python train.py --n_layer=8 --d_model=384 --n_experts=48 --experts_per_token=2 --d_expert=128 --d_shared_expert=128 --activation="swiglu" --moe_layers=[2, 3, 4, 5, 6, 7] --router_score="sigmoid" --normalize_top_k=true --routed_scale=1.5 --balance_loss=0.00163 --balance_bias=true --n_groups=4 --groups_per_token=1 --init_std_router=0.00778 --lr_router=0.000345 --vocab_size=50257 --norm="rmsnorm" --norm_eps=1e-05 --tie_embeddings="early" --optimizer="muon_variant" --lr=0.00461 --beta1=0.93 --grad_clip=1.0 --batch_tokens=[16384, 32768, 49152] --seq_len=2048 --train_tokens=262000000 --steps=9025 --dataset="wikipedia_en"
Below are experts of layer 4 (counted from 0) of a mixture-of-experts language model. Rows are named router (the router's row for the expert), gate (a neuron's input weights, with its number), up (a neuron's input weights, with its number) and show model dimensions 0-95. Each number is 128 + 32 x the weight over its row's rms, rounded and kept within 0 to 255. Numbers have three digits each.
After each expert's rows: a language model's description of what the expert responds to; "comes after" lists some tokens at least twice as common just before its tokens as in all text. This comes from a sample of Wikipedia text that the model never trained on. Tokens count by the router's weight.

# expert 23
router:101134182116160017171098130086203130136209237107184046154135108124072143092121101124164205033130173139158116166136110164133134066104124137126122118149085130127204102078132139159113095128153105116157126172117103134137136170135086118154150133171150109193180147116120077123082152123105048115
gate0:125210114159135142082098137197104121129140123113139079138114135108121166136152139133160066079102107126175163190107188121127102036172089142131115142119131147116109193072203127112161161156100121167119120168140100169122147164137147146083140138146153130119127100125142163181088128094081121103
up0:146111137115120076148162107139121156124113148141150178167166125123158070101116175116135163153158174103087124133140128123109082178085103128107133159134159086146184113164041139122079099148115196091101146096135150120099113107146172138130147133106070143063101141089124073100140117099188205192
gate1:132014134153158102093136141112072116109151120131050130085117124132199184143101106128127074158116054109127116181171166088118094055078137178142146169163139156156180123130142099084072150097162156101121122093094094051127134113119157115112096172152202136145097127103153155132157131142110100147
up1:133166087125170050104134141162085135139047146123164125156112157150149118112123085152133165145094166128159160004068094135139155106082059074161175122133148111090110115107211134166107072086167072133135106118087098167104102095158126177094137065099114167114167131139151128133103067076127125098
gate2:168100110117144081042088120079145161176199153125126084110119153149185139097128073107100204126148156114135163140112060175175142152118183121119140106052116077155148113158144091081111107158138127084160134098110114076163105138110123104146082099057094128092163095137175112187085130163149109165
up2:127090125130149042125105063181140129119140168099107109195184120144139113144127189115097143177149063084116145174135110137082150103139152122160138132129128101119158150171082109094196114063134151124109083158150084057108099134106090133168087101065136128094112122126155118085145177083161203157
gate3:150143132101121101166120130091131118107129111123124122180033194072173114135139069107181099091143159137180179112133087050149104158052051112156142107153153063114103083129218134133123181168123134130097102121174105138079147167120154124137170090117091174073147125101075096150109166143164073157
up3:134145107107142113126121116089122115093151114125124067137068140099130123132133069150162122102158181112186142126102086125165128126026099091133132093168114121110119075112155139148108166115135143143102094126156067152108155177074148129103163133103143182062108111112117082148123136172153094142
Description: Line breaks and sentence-final periods closing a paragraph, before section headings, list items or a new paragraph opening with The.
comes after: "\n", " ==", " =", "==", "===", " ==="

# expert 34
router:094073203103160054133056154112196190061126144188138087145141119103131155090097106098144234100131099170102116145131118150107125061170086102129141110186098099089101130127135128159129087107075080098147125115103063122080142192175130080154123147129156094130152090115094101113120089113110099089
gate0:126140192181090115100099112128152126136107137105163126117090104155078140119123155165105103056129059146066098147175143161127172085134133161115094091078150180156125119130118053149091152139183146129089176108156070119090086073132074152146183120142114098166119137167102121096166178168140203118
up0:123084129071123112078179158099129136147121109108123150188121169115102173116166076099120147092086171079110191148135105150195092087138156145128150091122156156143081124085140083143177145144154181166088120132181116142089132148128150182128147096172103123169100146172113107087109118108155191125
gate1:101076149084184098083136108136154054105145194114084168137178125159066061192130080130131127143142091131137118117096104117099103086159109124139087142057117202133152145121146148122133110085131077118103112146166065136090172164155137157090149161103120073153156148148078114122121151163100092156
up1:144138051144158140140122156122108131162160100091128126161223136104133156081125158148117134167084178140124081073124198164115153101179166070142097134151157167096141142141107118132161129107191120055110177096207159174177085158093124115101110131113189130099146100135137167137110122100165126107
gate2:150153149173136152110064150111135071138153159115126100173080110112128136168147181148084112103124097129147112071111097098155086137173087142119127148084107148083137075142121160110080058063108111145156121139114161152094166101171143078121109107104086103085113158086122144118175127161105105100
up2:164143136171130124136099140198057091163171121104166128152048108149125130118063185025161073155112129175131122127151083081145070142116074172104122149100098074123120084096092103155115121144127146170076105077126076145058129099111146044110105086235100125155085199141090142150172085159171071193
gate3:140177167098085121085074101126126131142153162161143125115086120180105125151094141134150154138112104168113140174123078113159140165143099135143116091144141069108177154164110096147162103077086125098119176088155078134114178095145162095163186101140156117139145078141107187134078113199090092080
up3:135131196157157083141176101036088117101151125126116092148119147116077112116102196145145126123111136117159142211117138140094144090078180134069084124053132187100110125127111119178150115101069148101118093104131175164152157145108081115141113175131149128159099133139096121166092112103092161137
Description: Place names and nouns closing a clause, often with an attached comma, such as Oklahoma, Massachusetts, building, tradition.
comes after: " the", " in", " The", "The", " was", " this"

# expert 35
router:097142154133159104152102097108173198118187180095122128150157146108079159154127086136110206122143121151122121115129165122112152138037086123125108149132141099121103141103180136147151103112115104109108127106135095101115103176166143084156129109135112110157120157118118136180148166146067106109
gate0:201097149173212080135115114094129169158120122111130150117106111132119083217143129161140171127156160116073151023124135129128071124144106158171151094106072098059105115089113146150151081097123106130086156167129146151103071133194168169202127148182157155148132162124087118100163119115091118138
up0:117122067082141126111148136089118149164143083124146160167130092122128116190112083116093139102203177133137086072178145182104143084067114110096156160147143155091124158111088129110088074147157128114135093119139144132093069119110148153187147175155134099164126085145145107144113065123118143100
gate1:107121068095069103113142141114133125163189175161153094112176098096121119103082151183168123154063071137086101153110112119076108122134091103175068123129176111115127137108136099171135111119105088076137120074110093145081106094141149068086126092111077077146142083073101155137113105139173111111
up1:113123108083119110103170133153125149129165129147131092078115113093073134143117104168165113150055079154102112187113101129074096133169097133217080183123159071065118132078105083169141078129138084066138107131173106138034109116116165113077165115139135101129164084104110172121133107095158159102
gate2:155152123099144166080089151134159153160127131104144173064142138099085169105106159162109170125139181152088072092107154122139121112086099146130098149155133188092123117125113122168091092145103153188108153107102143161210107138108130180175100094108105106138092075117128071101124093106165150157
up2:090142127092054101134121117173136145133119090148104131176084114135162114111096140135122103128164120104123157200162148177162137112131110158163109142124161102144131155124141134090156168175097161177154137079125098089183119165114094134199156081168084092045208107144161110111134102114080147115
gate3:139125136130105142082144149104139223130129121157166160107114148132142165153103105161131123084101149211150134099143132134107155135162088125126168155121082105182103184109139130131119114151133098109094093129175085096097101112178202105126118101101108175234153140142096135181168182146138116094
up3:134088149181186122161124085158132043131135139112097143142120103194119075111153175094124164178174114065106160164080185174126179156161132161147116147173166183091131096163126122116148149086145135155123143093076131109146164164139101163104135132124145126093111162163191099156077039074071141149
Description: Dashes, bullets and pipes opening infobox or table lines such as - Coordinates:, - Dates:, • Total, plus section-heading initial letters.
comes after: "\n", " |", " In", " Nominated", "In", " Place"

# expert 22
router:126115172088189090165065205106182203108168164144126105145195115088100120106126091115129197140101059135125135171116130110078126093139071090122090145143089122141143129131140114097141094107101112108115159147115077126131103170187114126141120135158125107138166150103099107150150125128087082090
gate0:133106192129175097150149099153136128153096150122133109157107188104113195101156068152080196108160100167126160137109114100183113124152138086138120171113119109095092112105096100186114152131120060125140078121155130144148163201150081145104081145181149150144102143145169129193177101100136113109
up0:088108207083169094123127108124130103168076140148110136106123189104155189086155088142091168112116114153134126111119147100153086143154114110134122168122132102103127089105074066149095165172145103101130083141164119112117120187156115137118098157194158150150108145131165137170153102088170137132
gate1:138118126089138163135068118106192123138157152108107100142145136088119126078152135100124137107149130140071153143081148133108094129128148127154154084105067150118134139103117144191175108100208128111087119141125116156124131182082126078134097118157124137204090121114096137108141139149156116092
up1:123116149104105078098150156122191128129128135100115130138125084106059121137167130157109103130107143132116165195116134117092148083142140108145195074142105104131121139126116125178133084059195124144111140151129119102141145154116113070188123114130136148172129117093065172084178153168185132101
gate2:134098173118078127141075159086137154192132120135086122105159106125126116141076093117158116151139187150138099148146138102095140084144096123171136123109198165152157149138135188120131144166163124121115152113121101187123085140132093140149101201164111104159150183151129138122044102199160088066
up2:125101103131092111161089117134113136095194174124125082146219117143096041149088115095080146161065110171176134195182095119156139169100164118124129165129087146166107144182133128160148115171116116177194130107148118112105116107109168108131131136115064164123189179103087130110168129171118143150
gate3:092137135062127163125079149142065141124121124124130152162108120159149112174137087139114097145081095102133141140161089138082104174158108090080141103112133182131137122154140117157166090111133080101095129185085113057103137083153105152079134135128156101118109146181114139142167154180142080097
up3:121081101140083135164128100172075141132183171084150154124171076154181049127103141126081149158173128188094116149134118117155097082126086168152094119062153131174095137133110129164137056081145073153131075142129080095094133145110166143126112135173178128127143132166124138144167113150097105153
Description: The determiner the and possessives his, its, their, 's before a noun, as in changing its name, Liverpool's status.
comes after: " of", " to", " on", " with", " for", " from"

# expert 32
router:108084165110187113189090184152177134039159183189160094114164078158105091091133108126149153122144098190118096146084115140136148090131099115159084160180098114080173124113131098153175116133157099101136170174091119103138164170142118132149121157136185073167205110117101101162055141129086114101
gate0:128098090113124135102121078098107138095195167129083114086139125138183088121136120124119093125172135101142136123113132117193125064141067093167089124154079232123164080151101107181137167136164103134183109126053141156122105126104109153171131179126085145094113125120148109138124188155147154158
up0:173186143126154158116147141180141083127128148107148133150117159200090115141202064196184148188112105083108131097120119142109095156096119125114154122079146200091126185124149170138166186139088178116155097139185145096103089129151152141103207107107144130167157134125124140145138100106146147183
gate1:164089134090096041152157093136129143090144156121125052165151097127087155163119120090121114124102152129070175105115096116180147140108137114115098112119108123132124152128105149112155125134191189071126101150103112115109167119174128150165152108214179032150161117113119118130104042136108150092
up1:213106116137165115123086091189124049108100174095174133155112136105148101125159114176134086045093135166144120174100139058140088124114152090165131115090087191101078098121135131075055078120191125170093110111142125134136129090134103126099166130128109124075142120182170126132156156124198142167
gate2:106143076142076124083144137149135107073172130154077124087145167093118161180048123142170144170136083149133122145118175169109176108127069098147124122144085117145166155088097155097165168147131097122094129105098143145133149164135080133127107156163143125125120175115101163205144129099160146108
up2:171143170098135100139188125092110089133155089115112150129124115201156110094127133137137135151158144129082150159152063127086156162192084141165135068143154179114088120097108165205131142129064061122120055110162112092129087073102135114136103132130046188114153101142158129088169143092114114175
gate3:163134175151200125111129160094173172165120198145126115130148160131160110112127116101102112138110095113161100103101115069128158122052110123110137131220083145131099092147136125145179122126111142174116209125149157156182154097127097149094174122142184140160130110102128111118099158122144103187
up3:137079152146174139149111120115142111145112121155139110085117193115129084069091120114072129111142101121138114120089127094110119136098091088151151134155104140120067112137063103131154146150142155128174219145150165176155134110117125120129165116116141120217144141073131117152093123100152124115
Description: Opening quotation marks and parentheses with the first letter of the next word, like "m, (O, "S, plus line-initial letters.
comes after: "\n", " '", "\"", " \"", ":", " Website:"

# expert 10
router:085048118105189106163055165139176159108186142073111110130149112127130147150084161145102181098168138090136075126117120146110148105072113130115080113116111082135126159097156119131148106102116116134140102113079106098166135135172052124097077152177121141154143122115127124163186088079073110107
gate0:064180117132151112123082115061170154123167093151071131073098167162157102079102068096136199217130132136067149151062188094101149104144124082139126163113103163059151136102183180156148178154133140142120091167168138131116102100148150151153137130120095149114177043090141093165094118120060097150
up0:098181142137115145159123119103144161145163169162116104077066158120122099081086103115090209194106118103115127146107171059061165138087139096124097208102130174084135169130125172175111130091119125151088156165181135119169134126137149146122126143094118145130128063118122104178107133122088124152
gate1:121161148132056111202102145115164105119126100132163110151112134138113125127099139136102110183183123179109148136128081166124141179104160138112172181129133151091112101070115170147126102123114154055082165095170155148104127135133114122117172130135164131152145076140122122184091122086139255078
up1:137120193122152152095210105156119166129173148136129110149153072152169113131191116103106125091136152160131130096150158106128153128154112113161080141144109169158172114150122102120106183097148102157105105165111093145125106192120156193157164096108177138105092097149104163086161170183144108135
gate2:110137210134138082133076070083113140140172115145063144141078193185116161188099097174159130111121109109131105133108131089135079086136127125148134137110069117115129148161134093113158061097124132125071167105120098180169183105179105102104157099117122112108108127109117083072190095111160164104
up2:126124091151061133132162081123151115092071108099158145157123085118056142142176177170153111159139100177146135096107131143128128155146141130124151159135120092100173141095102191104097126122062108111097154093205144034105122080173085110152101077121084130166151151142093117160158163153134154127
gate3:070112143130123088151095153138162142132162079144153098068075140139137130088130125099096085193104156135148177131116161114154186140169079110125092145118170115163122099121161129089142105137135142113091191133152075133154189185166202123171133126109133156151107146201106112148101149164129175097
up3:121139156139173141094118154128142123143121138166122072202095075194143165213146132119083107127132134115125079120122099121156080030136158158120121129125074138059157212144088147169084136124142052138160091070158100101133079087114136136119116110113103084094125177132115149111130156112137186167
Description: Table cell separators, numbers in statistics tables, and month names in dates, such as October 29, scores, 1:30.
comes after: " |", " ", "|", " 0", " 1", " Win"

# expert 24
router:094089147085193109178078124101193136112189210106176136160149148106103153109107155090138169099146152119117118105168147163121171090125080107090077077085097142129142132125169134135153128073098141168156145121099143083123105191222107093123089138169097103133127107105107070136073098121124150109
gate0:141119131131063158138067163103079145138122107148098179118122120147147170123167145095189135152148169126107148053147135153119118090184087118148138120127149212137122110179125081127106119153169096151120154156191143099093119156165121134129077127109145115156125106137144037159115123074168131113
up0:151093137087111111149142122142151161129173111082062200117076147115137117065124091078133175117149182099120150096187144166129174081182059084073145105131132130135125072173113081076146133118175148186101088091136090143131113204148125135128114129159091138113165107155105112173114139094175081077
gate1:138107138155159146144122114143132109109109114207187109197217132119113131141171157148121175101177152143093138116113079098104114087146181102092164113166139091118100148175131181140139125105120092101160158098048138082129101074159080134141108067103087090099144139124080178119127136197153133134
up1:123105162070120121100190138138161165141119101090080089097065103128170171156139041133133100141112128102189104159112154138112125143157101173174084136099139137098134122110135117086159083139126135152125134108157088176113159120085138108048130175076190090164102172166114082127123171094085088129
gate2:145089086077120183170140165143162156074141179095029123083129176153144103167163157144096105083111173139156101165093133161150104184175114046170123169185047134066154157129110200130127115066063156148188083125102164106122135098148092118124166158140139166116078147156144163103151090137127149106
up2:058174123133131124137102107113153107108161086122126102200161111112111119072110108151147217111166093116110108144091118120093173136090140147141116090088147129164202166135212093151136175135174095128069120103174114143109168183160136171132097127090146092104141086161182093167172201176167094171
gate3:110141167139135099140131151076140094141137126127126137186148142091083129145224171051140153100141131107117125134130157096094110075094124061127132108072138157145114131146099143107154149123176127180162177115130146111085091125176181127200199104103101139042092119130131137163123108152153114099
up3:182102085125176177153165111136152114140124127117117112131107102188158131129100060100125109127108140147088148115159133164200144171120114182158107132160136128087114130101147125114114155112099165121126092141124171151137135106086100154097065114129182126119110157113120127105131107041105104117
Description: Digits and number pieces in tables and infoboxes: populations, percentages, vote counts, chart positions, coordinates, such as 0.3, 586, 57.
comes after: " |", " ", " 0", " $", " /", "7"

# expert 20
router:131123160067193152126071217141177180088184109115132100163121164142119082102136157145119140144135111135119088162101110184072161103133084121119092130151104117078148112135177148120137148116050157127177144143071119133122172116193098087108178123166120172180157151076135098178157114107102083102
gate0:157075201123184154163070180143120110080157195079196128108099168192161097113111150135190157112108121098121110161121133153118140150138122159149077141160091205135188066111118093197166085203100150096130143145059119160121130113126132097132102186205161108197095117173140100095089078099083135101
up0:142225112182118071124082125115131062137154088127069127131148066099074159208100121072121076081073170159158127138152089110150122135127114089135163107105156139099095155136128138076124173145175096136166174083152143117136119093181078164133141115131110142142120124100113121098103164164113186073
gate1:083096134166125152123124136079175121130137160068119088107161153145111123098125141153126104155127200126156145191124094081180131165130133146071108167108139133132132139119154096171160119080155102155136137148108122067137082099157177165132134089157071127156043141146094126187095088144124165124
up1:182101119147090099160141147128148111138146080121066124105143062147134117144134139148139218166156095162127144135125150146079208122124132125179142149109111125066147098076174106123080152122171175125129152156145093127193172089099114125129140233090135152137198130148103035166137142174135144145
gate2:128117111143167130114074094137139131139163164148069122117117121128125133169206166108135121119177176060110091080153132134115110082107188101098112183145167155109128162073130180099136124072146131137080142120033113085162156126081119186131089196117141054135146168180156131144147157116108180162
up2:155145103114155130180077082133072106117104156101116171086110085134099104096188111085117144018086105139103150150143116082198105151091121145218145120141172106181131146153082138145089109079069131128067121173098098134106137099155109130132152095114168137141131111108094173125177078161135136123
gate3:150130186142170178085040146122138097111148140152157179105138163156146133091095076064141086110086096140194149153090151157180123126148107096165156144148153155137138117195129121087116137151069118089129131114126115075131106153120128142116131119052159113111089133111146113135123107157094105045
up3:149143112146128132143128140105112108129162165114130114147116208123083109158098111091115118162109076156181172072142150154162123139111110140140158121136111119174129142165135120143094152121093136099102100109091145085143171147125147104124089125119096183167098172121132145144119198115091103116
Description: Table pipes, colons and field names in infoboxes, sports tables and tracklists, such as Party:, Elevation:, Rankings, Matches.
comes after: "|", "-", " 1", " 2", " MF", " 3"

# expert 16
router:176107137088218129130058164159176191089200192151136122195197100137045140094119197131103184150142106105135101123146159140132146079092163159134072132132115098098194121094171138210171094088058125123126112093108117154140121121152063142107121175132149082111136155131128152144106131157090139081
gate0:129105089122114132131077122145151107132123096133083127150129114147130146168120153135082117089119123203108172053178132131115151142134126114089146121131106121191081109147163082154107145100135050131104092156112134068127114132200146149180114133135103131154119138079147123174130084144172168121
up0:145095096111129082146167119101145121154114154124135090096091128177055136126079095180130126113148124191138127175142140076116048182103070118109173120162155132099124159151140108108123072144152131086126161112145088116142171123125091121147164113143126108117168093049140131126163069175174166121
gate1:159179163145107135104167176101146118076145159217166117193090141060173125131112159177134141194102147163144097144146121116180154115108111143165124152165090154082151088104086178125158138174130158103148143128114165116136179184134154159129157080144132170046204111133156129099111154076150114134
up1:073112105100125105141056116133182119110118121109120104107133149083177086151160102106108110118140142148192174143101115115124100143119094170144091120161142117156123126125098155135065103122153104067098088132138102141099138175213104141138107152111202184140128094137163086083160153132070125060
gate2:108116111102145136099098179112145120157124134038126124153129081130101108133119164155141144147141105140157103151135116159130179138159131103149139034174142178123159152144126146168143148142163136064131090118093129100120153109141075089126134116076107067093193103132117148128066098086114123167
up2:170133110130133122138152159098131033166166105074135167157075136207121119096117112131138138146107123130183147100185122175085161122180098165086155132125183112195126106150091117145188176129124173066147104126154118181131128200106108098129151137124130160097098169112121075158154134170135133134
gate3:105119184103160121122162147099111165098155139091123158134114196106169154051168067069155152178143151090097127151127092103147137120109090190148186118113149083154101104161109114043128150153151132200166126195136193137107119067048062143095086141153092158150106131152152109108093150080095121148
up3:104106109102147111070132088152082074158085114117192097140144102116130115080141140146143133118156096203152096105093111148130085117194166125104076142168088165142115181129161140174159146144118096139090161110116088149074149214142174142147117074118083117189144134138103058192150132093149148124
Description: Words just after of, in, from, mostly determiners and adjectives (the, its, early, late, 19th) before century or a noun.
comes after: " of", " in", "|", " from", "-", " for"

# expert 47
router:150104158106162118153060133124171176102181152154114075211134087093105107122087098086132183084075142162157099153142155133105147064083111129170110125170050125099148082101133118164122113140150136154151123106122134186125119121191128119134136112160134107169132180064119130109134110149140075075
gate0:151130168166110124098073157153119017122134098163136120097208170110140136120126049084119161161198088101098137106119130139124125118169121157152144100149186105180144091142163068148116143117112108043128114152150103158209137146168157142130139117108065098095091109116036083161110141112122137127
up0:103130133170159162104060128084102122143087108168078116161150102134079151139162109133145127165166108123095110112176123118093092092095126080128102154116130103166138143147071142098139099109128178069127138163112142105150127164130193128146142096103111118128124063114083152189068119100068174142
gate1:168167095121083107124117191141202068089159146135111136145157126135140126115116075118159108182087147116140169108120159129151115139130158101142171189109162104072109155144087155118087147173132180112106167126142118187123105127174180171102148105162146111082100169098112094096081183187091116117
up1:149099109098131180111129141196109177113081145117128120102114114157175101121129092133129128093158101135066067206094123140098098138123111145137116133134131149135131121169120200102117174189128126171138102184064079170133152115132130155130164108099127109110129098126133098130070167077076166122
gate2:173162067070207135087140177106071122109124202113111072172125114144129163174126140143119165153129135125176119119157122175132132132156170088126084068171124151125082130114164196121173095083169204114096106139137144152096187106178186130107112121167126136119123129124191136133101084155144057165
up2:101203136132130110137159180034144082132130160121111110160158137146162143072118128101156101153062093082121137112164138149141143058158163151141149078118082086131102098113135138085077131172101099154110174128163155156101090137135151119134141076197129123112126105063171122163085124105129169108
gate3:151173166138147115155132131123124116116180132084083120192090126112122134098082086103144157052122113098160088085161127140160098098110157114082105083140119115075137105143095169129112066168155116121114169093121128179156091152131124130136124106200162152087122131135168164056135084187147145082
up3:153143118179119118116050068168145188190107120104139127114195138079108082093139138100134145167117140105049127121108147155130157114149128172192200111157151102214107174121137163085157099111093167093093110173136112098117172162133116105155126115089090083180133200168119132218117188113170065134
Description: Prepositions and years or words naming sporting events in athlete bios, such as at the 1980 Winter Olympics, During, After.
comes after: " the", " at", " in", " during", " for", " on"

# expert 17
router:130149157074172134150064159144157137055191153167150123151141092128103146151165162102115123070092115157120071159160129136101207155101112173179107165166132086126179147103139095140115113144068154082140127124102097121187167146150125100153091143169131097169123139097127129184126132174105117091
gate0:113087137124067154076117103122092112212141120094123106129138155132120135107119103127066047131103126117139121117122130048166088195178135077082167066115138174168126090143155156127145134108177144163127157174185116107118115087109112137130161113070097093119164111129161129066172096134129205173
up0:111165167083091090145136111113195155094181130160141085207174151100085078129174177130124139124111110207135085176159161133077172132162117251182179181165142092169185144121162079068108184170106082140073104127114130141188136113122171138151113168124149113061157061072145128107186111117148131121
gate1:058130149170139101067141160129066122119154156141097137162176146169133105073138118144140162150141111080164149108118116142135104110195134077137144108090104145116122066127162118130128242137134121106117121100169125093184128157056113147116159100047146075155148159104150167100091169153123099139
up1:149156184112131133134151135168169121131028153123130125160088059161119156145137119165102095083083185137107106109159137130111116128078140111104224129183109137114088129105117158074060122128157127170134101091120122150126089094133117125109141091180099134084140193064113135149211083158181104105
gate2:173121093162153126157144117191133107102185201139110154112180126162106145079164097107158130105129116134082143122143111162074095172099147104155117083156132082093129128075113084099175149163131081131145119106046162113152107107144130092141115117155109067145128107105091131082099114097161090076
up2:092136146090118123166146110137105139068179103148129139174096151113125081133056141142179090122126111151185113132086151123112168192058090127109112163038120110125184133197139178166072118073144130114135131088154142160105153167126142162129146140097132207158107077121116144167142112114052149135
gate3:148117162091161182087122120155167108162132138161173137063124106162045189092082158123165105156160183093109111066171081152108142091129116100136182140182118095149138109097128107156087243141135093128183095128184074145116130131083165094106159095130119108129150191132058118104105104139158210116
up3:206137135094149130169172179161094174152061091142147071118172136179209110123073114105139156134151111145131114160108197109197199188088119095144212103088112066092090173176141131087027117052080101065152157153100089158127137195065144122163074101113131171119097077086128122153125127098179136100
Description: First word piece of personal, club or place names, often in tables or after "of/by": San, St., Hapoel, Gl(enda), Andy.
comes after: " |", "-", " of", "|", " by", " at"

# expert 41
router:128089209060198123206093176099179157122213155120138089149154114162113157097122121117103199072168139156097097165131103160113135048110112113113111120177078105078165152086136144173117118121145113132166122123057138099170078118144080078096149169181121127143161166144123067124138138125099079131
gate0:118155130132132164133154110127131150111142164111139074167074157136141079109139167139143159199144132098043154092135117138131143131138135113072134133185112125148092104121141140138093140125088182079150151111146124166162073133026137138123105141164147162143130117125139112132118143109096167134
up0:127111105150142096097125093223072123122122063159146184120180072139136182162108087145150097122118137156185116164114165103122144163127156214147163106097144138107161134131153097126175139118143135182100129138077122140101154125162140134137149153066167125126109136151100135100125177139193085161
gate1:082097115119112069124183109154110128170193080087128090078136114136152145131100161160145188118169187129095168170103123166181098108140142109078145156087086080091122138062130152117142201131112144177146156149172091110088196150101148176136083175159137128132132094122168070072110157153129086100
up1:083114124101134078157167180113098161144148111095153088088139153141126114131105110104111190117184208151124148146104133148125096114144111136102164120086115080089121183129166165100207142104099135159099117124141128151094208100096157154113088150161071156118164120154181042127104209137107095104
gate2:107188120105152122102136144145145134149189162143157132108114133043125173094136111150073111142167097105128119098055140163131154133152169122087087127176166068117148111121137157102150140134119105126090123152112130123092163111115119148113103128123134132128109124073116112133106092083078117202
up2:136120175111126117203164113132109155092163126211191130097119127121102140098170137160066127097165171119134116087048112122111157100153149128130130122164157051079125124196099182129141063152159103144169134117096128098162116152099106128080116090123113114073189165094095138097107088133128104190
gate3:163114078112090139138084192110103153165113110159110125143128199117135091176122149149149158063116187128157121181162078082152126108128140112122133077105116101138095099091143111087109115072178210085138120129101120109058126153147119115102109151131139181123132108161112130117118190089136093097
up3:083143109138067153137114044183146124124112162076147114164123099113143125094110123108128090183123134124076148119100137131124093208149187116163117103160165108142130123174087161120126131087111097107144112064158102127159135141134105148101147120145133064114117064079107099184120057157138170136
Description: Numbers, blanks, dashes and headers in table cells of sports results and election tables: 0, 4, —, Swing, Date, 2009.
comes after: " |", "|", " Total", " Set", " 25", "−"

# expert 25
router:118156192119185135161049113167165162090179158198140139099199089113166166161083136139115171108104121216154060117150138152128156124088124069123130145157148096149141149162126106130161110097065132093103127126106057157165121148133057090118133169173161063119143142116095141156117069124074106132
gate0:127159164096144128145088095110143122110130121143190157141094134119114098113123069114140144117129114144149096108109100111140130146087137091230163161084122139123145133213145147117179146153128057138162105134155162107122151168129112102092129112123171156116124196122176102117112120155048131114
up0:141145150122118132084123114128111127120140142150097072185106108146166127090096119121157078094133147081087090116055123135126148153101094162129084121093172116109164127114171110127077100130142172182152122137149137137125127101119161120130151106119097166180121128106093207142123178193154124143
gate1:120161126076121118107123154073127158107108157146118062070163142150125155145099078096146105128141118120138168142131129121181123126125122091164149137191092175172100092149148080155151134072154101081118141133101148109143112133174138123086161158175183086099111180098068165104103130111107138112
up1:128147134149178112112097163145054149080132160129151102101144130122140149130093110161121106128103113153145131082137107114122200146050132172117164149177118182091093126131130059117146130098148166110092140153146153088204130139160091176076197200170162134063092146096089093148057151128129153161
gate2:150088135147131101155109128126116125100145165144091137117109106142157110138112130177091130114170079161139114164196086128131166094163084116074079108132091159141114125097115110130105135151125149111132113081127112142068113157144110094130150125092159113185173188126129153149167063188180115110
up2:119091073067111125175135062103096110090184084160066163140111131125112096112095142050092082164111122157163123086178177140151167195186114099147099119099079161095137192150161083109118145146144136065137183077153129094107137132158083120133156134131156131194161117107184111143123084113152149127
gate3:112123180113139132061117164118100109120190119129116125173063158164115076193136158201124156094080179095139122110104135120161079166170154207095127122078159164093137141092105090166153086165159163139119084108123086154137130142160113105134147140120178082153188126153143142068064117083144128112
up3:132152091089150100154094121100136100119100086092091107139111133078170107129102155136146107142141127115204133172102141184168169122153134087113191181191084106123150042111132146198109140148172161149135145116092173154135068132118110090117151122119133127157121068138136154087079156121116131174
Description: Modifiers after "the/of" like Western, public, Soviet, Arab, plus inner pieces of long words such as Prec(amb)rian, plac(ebo).
comes after: " the", " of", " The", "The", " other", " World"

# expert 40
router:072158153074209087155079152105150187119167181127159076144172096120131068107159145134150172104127093156110131173100140154053209127129075113169146168126085177117162161117148150122171081111099057073143131144094090151185181203138069105126121104138097118131199106087089120148119119216054082094
gate0:106099093130188119101098131136114143140148110151106110059139121170166164129071095102085105082086162104136096163153147113114092084143098150133096180173120166095186119098118151107133142104161185136131174131111072152190110102198147098121108164122077121138145121115132112199161097114128099102
up0:117120123135133137084110144133131114102180131152093136089145127158173136118112107149088102106104170087102088133158126145121160120141145112099107184109174121126143115114130159072163074088168175134165167086117138140189127133166118092091087166108111100084166161095137091212145097092146097116
gate1:206090127139158103141131137181204163150134121132126147133109130120128122136129127221081143036141070093142118140176213233140132187127122170156130117159139105135136142161076121057113135146176116122181132103078158127154110152160144114148110142166134103159137132099099214143159101099117137165
up1:126052135159131128182107115167137149111111146064102107126157142141091119127141134132191251104071146095163142165096225125090128153118141141096132119177151144135125068064132148124144100113118092124157166110109116129119113161110127153069158187130153146124089149156113146206136100123144101191
gate2:054126138103155082164096123085134149139128084103083076134123138172107140116115148109138142074104085159125141183163163171097100178109149164147151146136123148101154147146134137110150157148143146051159136151161123124093140150143147111150142129108117073141093123072106068113122152127140146128
up2:028137149131153100171058103087110158150095125116095102172130038172113089074134111086076140107084105202128115164107145100077108123089127104086145139142136148126144164129149144151095102189131134071191160134135105125112157161094110149185103137129110124153169151127119081142132142175095144150
gate3:097153171123113097177104114184121178072166097123101138126128170150170064046142132082165178097106096167136123149138158108115089133156141127084187124103087146081117128154150130106111111156128140130165144140113124153149171095143056040140127136120161108192090155095102109069119147143104086128
up3:147139162144156132156088121202130134110117148084150149163129110141080075159110186080176110109110115145099100124124130122087113154110082112043177130102124109126106110182159111186156151138028165104158158153068123079105144113086107105123099113140135111176174201116093153071099076134184095087
Description: Tokens preceding a person's name: title = signs, list dashes, table pipes, Born:, Spouse:, Starring:, by:, married.
comes after: "\n", "-", " his", " by", " Preceded", " Succeeded"